{
  "n_layer": 12,
  "n_experts": 48,
  "experts_per_token": 2,
  "d_expert": 96,
  "balance_bias": false,
  "lr_router": 0.000531,
  "head_dim": 64,
  "init_std_qkv": 0.0354,
  "lr_mult_down": 2.0,
  "lr_head": 0.00798,
  "warmup_steps": 200,
  "decay_fraction": 0.291,
  "final_lr_fraction": 0.0,
  "seq_len": 256
}
Below are experts of layer 2 (counted from 0) of a mixture-of-experts language model. Rows are named router (the router's row for the expert), gate (a neuron's input weights, with its number), up (a neuron's input weights, with its number) and show model dimensions 192-255. Each number is 200 + 40 x the weight over its row's rms, rounded and kept within 0 to 999.
After each expert's rows: "comes after" lists some tokens at least twice as common just before its tokens as in all text. This comes from a sample of Wikipedia text that the model never trained on. Tokens count by the router's weight.

# expert 24
router,158,223,299,195,208,227,249,144,126,262,245,229,147,220,233,155,199,218,201,152,160,196,177,206,190,168,198,220,159,202,231,239,171,204,167,165,185,162,195,140,172,225,257,278,260,186,159,277,179,155,170,191,166,186,240,162,181,199,191,203,255,184,172,221
gate0,158,254,227,238,186,158,237,209,181,188,279,264,181,260,244,118,156,214,195,222,169,192,202,256,155,127,164,210,262,165,153,177,201,133,145,212,163,216,179,181,214,169,195,235,175,230,102,282,203,198,243,149,242,161,222,241,210,221,205,220,155,175,195,209
up0,174,140,193,206,204,273,158,147,239,164,198,168,229,179,233,165,182,173,234,170,186,219,181,292,256,253,227,186,222,202,223,202,273,230,170,263,196,250,186,162,172,214,213,259,161,186,239,150,248,256,169,174,187,239,160,173,148,228,214,190,241,176,155,182
comes after: " ", "–", " (", "-", "_{", " United"

# expert 2
router,153,195,223,256,249,167,216,201,225,165,170,205,277,137,246,123,197,132,207,305,151,181,237,162,180,168,234,166,154,144,206,182,152,129,176,156,250,179,256,228,198,181,171,153,162,187,140,196,231,290,200,235,240,213,202,168,164,181,250,184,140,236,221,144
gate0,240,170,256,194,311,219,82,193,229,246,203,255,212,206,266,217,248,196,199,222,182,226,146,179,170,171,217,232,217,197,225,230,114,251,229,223,216,152,169,174,252,187,246,235,222,140,262,137,227,182,201,186,209,165,197,178,135,150,224,252,268,209,222,215
up0,227,244,184,251,123,220,177,218,214,266,227,147,267,194,151,238,145,212,160,161,149,300,209,218,241,265,287,217,205,210,201,203,147,150,227,215,194,252,254,203,202,180,191,150,200,277,164,188,242,277,241,190,103,164,262,163,244,239,176,288,150,256,187,201
comes after: "\n", ")\n", " |\n", ".\n", ";\n", "==\n"

# expert 17
router,236,217,138,213,225,223,248,238,166,175,252,179,173,189,186,206,110,203,194,191,228,169,208,165,150,221,179,135,194,237,233,214,251,100,263,217,145,130,212,182,194,274,179,135,143,240,287,187,182,214,313,156,186,217,210,153,166,202,161,199,246,235,241,222
gate0,147,229,264,212,206,206,178,263,203,222,178,192,256,129,224,181,191,151,109,167,187,248,188,271,230,211,197,196,173,106,229,134,167,233,221,154,181,250,189,247,182,227,97,253,249,249,194,226,207,163,276,178,118,199,181,221,207,247,177,151,138,169,258,169
up0,259,169,228,166,276,243,222,261,239,144,229,236,176,236,195,283,183,189,227,204,262,237,173,137,175,137,173,186,144,212,158,221,158,152,237,203,184,218,174,187,137,265,166,204,167,217,200,232,220,109,244,247,206,181,214,158,268,94,238,246,195,194,118,218
comes after: " |", ";", ":", "|", " /", "°N"

# expert 4
router,183,191,182,267,213,208,145,168,226,144,169,248,91,232,230,170,215,235,195,262,234,199,158,100,249,139,262,139,210,193,192,156,202,206,247,228,238,132,226,166,277,271,240,194,222,217,233,135,223,128,225,259,199,189,209,237,219,206,202,200,165,214,202,226
gate0,185,163,199,217,307,212,176,166,204,367,293,126,295,205,210,198,215,182,248,182,230,155,163,264,204,196,222,203,196,264,223,175,182,221,115,170,181,193,135,255,223,167,79,172,214,187,218,183,199,263,211,203,178,247,250,175,237,210,261,164,246,263,203,193
up0,146,224,219,153,191,203,249,188,201,206,219,192,96,220,270,209,136,197,219,168,184,282,186,163,201,140,248,205,206,254,176,162,257,184,161,194,200,216,161,264,226,246,155,277,295,200,214,257,194,219,170,105,233,213,209,207,207,128,165,267,172,243,195,232
comes after: " ", " S", "–", "-", "S", "°"

# expert 19
router,189,215,199,128,167,239,205,135,274,153,183,208,251,190,264,192,143,204,204,247,156,245,142,198,175,221,208,116,170,184,181,149,264,207,113,224,254,190,143,199,209,213,190,196,160,194,237,139,272,211,200,148,234,219,200,192,188,185,220,188,138,238,245,246
gate0,262,150,267,171,208,286,173,181,212,280,164,231,251,218,209,206,198,190,191,208,249,169,195,108,219,286,304,223,216,148,238,230,213,186,207,227,187,200,170,206,126,199,110,192,198,192,265,190,187,169,68,157,194,178,217,236,237,142,241,226,183,239,274,133
up0,225,189,206,226,173,217,179,166,285,249,166,190,179,204,224,249,229,129,141,230,171,189,227,160,159,164,190,197,184,187,207,205,188,183,243,209,215,195,205,134,295,208,261,161,243,208,233,190,162,141,152,267,208,223,244,173,186,280,207,143,162,183,183,249
comes after: ",", " g", " and", " G", " to", " such"

# expert 25
router,140,185,165,256,159,191,130,184,165,188,220,193,171,172,163,204,230,306,239,159,188,260,206,249,228,257,177,176,160,275,190,184,186,198,173,229,253,178,90,253,170,163,267,230,154,158,179,179,245,129,106,196,197,274,190,187,201,210,169,240,221,169,235,226
gate0,232,196,278,202,155,126,181,182,137,210,173,212,180,152,125,196,158,185,233,193,191,261,234,164,269,222,177,226,173,210,162,201,196,136,152,244,224,201,263,269,264,205,236,245,147,204,194,253,185,114,158,214,200,193,217,247,269,217,219,201,178,168,185,177
up0,168,194,129,174,173,259,189,204,280,205,211,220,191,222,255,238,198,234,215,213,143,125,176,196,103,161,232,148,198,254,233,227,197,267,259,150,162,198,140,114,150,137,200,166,211,203,198,143,204,290,272,196,193,208,185,166,193,149,166,209,162,189,238,186
comes after: " |\n", ".\n\n", "0", "\n\n", " |\n\n", "3"

# expert 23
router,246,211,250,148,201,188,210,236,178,196,205,203,230,189,218,205,139,213,210,172,152,259,225,255,228,119,242,207,197,214,216,226,251,165,191,210,203,188,145,224,254,197,169,180,256,188,188,158,226,242,163,160,148,251,170,98,194,178,139,166,148,214,228,225
gate0,150,152,177,171,228,293,176,213,158,189,145,155,169,211,245,240,243,169,193,219,175,135,254,189,178,121,226,286,272,164,211,227,200,254,215,203,147,193,186,154,223,170,128,169,231,228,176,171,280,182,161,158,205,199,249,149,219,202,209,196,225,148,140,168
up0,231,227,220,249,237,172,249,245,219,207,190,212,244,147,161,183,179,202,162,268,203,201,225,245,188,259,214,228,230,95,192,193,180,130,219,208,236,209,208,177,185,164,220,238,150,229,136,250,208,212,199,224,227,210,234,157,165,212,191,216,200,230,230,128
comes after: " a", " the", " is", " was", " his", " an"

# expert 42
router,156,149,205,170,211,206,227,188,178,213,199,242,244,213,165,220,159,271,223,180,248,228,219,194,239,180,169,135,258,160,181,206,270,201,219,276,195,175,166,183,180,242,243,234,162,95,171,162,221,197,223,187,172,176,223,156,172,162,157,206,205,202,223,163
gate0,196,267,177,199,171,215,231,214,214,205,174,193,201,210,126,201,203,218,273,226,268,218,177,177,220,182,177,204,196,217,168,243,251,253,273,211,146,139,158,194,317,197,231,206,257,198,248,258,263,166,205,269,216,203,204,192,174,229,93,224,243,188,157,226
up0,119,213,228,201,109,218,290,207,154,196,175,186,181,157,197,251,200,176,132,176,189,240,147,213,220,194,131,196,152,157,203,270,211,173,189,189,212,168,236,192,188,214,216,264,174,248,151,212,179,210,195,171,198,213,253,214,228,178,247,169,238,201,260,152
comes after: "-", "|", "==", " •", "\n\n", "Personal"

# expert 12
router,169,233,217,201,222,186,254,173,184,191,188,229,260,203,186,204,178,106,205,213,214,262,173,157,234,207,181,208,221,163,155,231,224,189,253,218,293,246,211,236,225,165,141,193,220,170,209,217,189,246,269,217,274,217,141,280,211,257,227,220,229,184,200,196
gate0,207,226,185,178,208,204,146,215,195,246,229,173,242,171,215,182,227,203,209,238,253,231,133,211,265,217,272,207,261,174,152,228,278,129,168,150,200,131,164,179,303,223,213,132,155,176,215,178,225,233,221,238,218,198,218,163,175,210,141,226,242,215,215,216
up0,180,234,158,98,207,214,213,194,125,199,211,257,136,205,208,210,228,148,223,142,133,188,186,195,220,225,232,224,212,193,230,228,134,198,142,242,147,175,172,166,122,198,265,216,240,194,165,200,255,226,85,184,127,185,219,252,263,207,212,165,193,151,191,168
comes after: " the", " The", "'s", " his", " a", "The"

# expert 43
router,225,232,246,180,173,223,118,244,209,251,202,229,128,170,183,254,173,195,169,207,209,144,259,186,153,191,168,130,229,278,261,254,195,228,179,195,126,195,222,137,204,215,185,148,257,252,173,163,174,223,301,177,256,176,191,222,229,253,86,139,162,183,273,231
gate0,142,222,190,195,167,128,209,273,179,185,150,166,130,208,209,209,208,250,148,147,240,243,149,141,140,207,197,254,228,244,236,194,298,182,111,224,262,225,211,255,211,250,164,201,273,223,130,225,197,242,276,164,146,184,167,189,165,199,223,217,187,225,220,207
up0,207,234,192,188,225,276,277,196,263,183,190,159,227,209,190,182,226,190,208,187,195,150,186,238,251,213,203,194,203,253,204,227,220,185,180,116,216,202,149,154,220,241,174,190,289,138,165,120,224,281,196,236,228,262,152,164,208,128,151,213,202,209,142,177
comes after: " he", " He", ".", " and", " to", " who"

# expert 15
router,236,124,201,160,131,220,168,231,194,228,95,233,216,249,199,189,200,180,219,204,225,196,228,248,173,216,264,278,205,229,160,219,198,209,213,186,276,181,216,227,225,131,128,220,200,129,225,199,243,198,227,280,182,152,218,245,174,218,166,202,174,164,163,223
gate0,256,202,160,149,218,186,179,278,214,238,196,252,115,156,168,277,186,265,199,215,204,203,167,176,190,217,226,178,211,206,215,203,192,142,243,170,211,140,220,188,250,175,197,184,207,210,113,240,198,246,183,161,264,181,200,261,192,298,197,190,150,223,124,260
up0,230,222,228,203,253,187,160,216,171,203,199,217,160,143,181,305,236,273,183,243,215,164,193,200,123,236,175,209,173,138,258,225,211,117,222,177,187,183,201,203,217,173,170,147,126,240,106,225,240,243,176,205,169,231,184,261,202,311,241,154,146,232,188,229
comes after: "9", "0", "2", "8", "1", "7"

# expert 10
router,254,196,241,226,203,174,212,198,255,177,173,131,212,148,190,166,255,174,279,237,209,186,155,214,188,218,221,243,179,203,222,216,245,156,218,170,233,201,214,174,120,202,239,182,136,183,169,277,253,255,149,182,202,163,169,185,201,262,129,242,204,247,235,150
gate0,129,143,267,207,253,206,151,221,110,162,216,171,278,170,223,164,213,187,214,249,204,186,272,244,171,207,171,202,301,197,236,298,104,217,255,148,250,242,239,242,195,246,213,216,218,253,233,261,209,200,174,253,98,244,226,229,181,172,177,146,211,231,213,164
up0,216,225,152,150,201,164,196,181,191,223,204,264,127,224,199,227,199,209,156,218,223,175,143,195,258,216,181,182,144,281,113,195,173,155,184,230,165,211,225,172,205,152,185,167,150,185,191,182,232,198,200,92,252,164,189,111,175,205,226,219,95,139,213,209
comes after: " ", " (", " L", " l", "–", "L"

# expert 13
router,182,219,201,189,179,196,211,139,244,263,108,179,188,220,246,211,205,173,264,156,282,210,259,236,163,116,222,165,185,217,250,178,229,216,195,309,164,259,191,138,294,199,179,232,240,174,165,240,207,184,176,204,222,217,226,183,138,160,126,215,211,124,203,170
gate0,266,165,260,178,187,217,215,188,138,210,197,80,191,149,174,255,294,248,188,197,201,222,153,212,222,230,152,212,158,144,191,215,200,223,210,214,169,235,249,157,220,181,200,194,172,211,161,229,167,177,141,178,205,233,217,213,176,209,120,296,228,179,124,169
up0,195,143,245,223,188,206,187,290,178,224,264,227,173,179,215,211,156,185,210,287,205,234,228,196,219,190,190,132,301,221,164,138,199,165,199,95,150,171,178,208,224,274,307,209,194,213,211,256,281,154,228,187,288,170,128,266,263,236,193,194,157,246,151,221
comes after: " C", ".", " c", " the", " a", "C"

# expert 35
router,149,217,172,162,261,288,201,142,179,183,133,166,194,234,181,137,167,184,202,244,246,155,205,170,152,205,174,181,190,166,157,193,228,253,197,206,188,193,138,182,189,98,152,218,259,189,189,224,184,155,178,168,168,179,182,176,166,227,259,160,199,84,193,188
gate0,87,228,235,229,247,219,188,288,240,189,168,235,200,198,216,233,198,279,222,167,187,168,148,220,172,214,187,210,187,161,155,252,182,181,242,198,208,136,139,232,182,212,273,200,192,181,174,157,199,153,259,185,261,192,272,164,240,135,232,244,172,184,241,156
up0,78,169,165,305,236,192,119,265,263,212,197,209,176,165,183,256,181,234,176,162,205,193,146,216,192,207,188,188,178,156,111,243,195,202,205,197,156,210,142,217,171,214,211,255,178,169,206,176,150,185,319,232,246,155,211,143,239,183,197,248,187,217,289,234
comes after: "|", " |", ",", " in", ":", " October"

# expert 40
router,237,199,225,183,181,242,210,234,280,160,173,152,183,173,267,192,249,208,148,143,222,195,198,220,296,249,270,213,250,219,224,226,192,187,206,251,195,190,170,242,178,134,182,280,246,173,214,228,207,282,178,190,222,213,260,187,247,189,144,195,163,237,250,225
gate0,161,201,212,242,200,180,162,239,202,155,213,159,247,274,281,208,280,203,234,254,238,218,183,180,266,154,206,226,217,205,112,124,211,161,184,231,196,194,259,215,175,193,233,179,218,243,207,166,149,217,197,289,184,186,216,162,177,125,240,196,196,232,171,173
up0,259,179,241,193,181,155,202,166,289,179,136,231,183,157,195,238,263,174,185,266,187,73,175,174,163,230,189,196,219,191,153,162,236,109,140,171,257,149,194,94,170,117,188,252,152,198,170,179,226,186,164,226,237,183,159,143,171,210,203,218,215,126,238,224
comes after: " of", " in", " as", " to", " is", " for"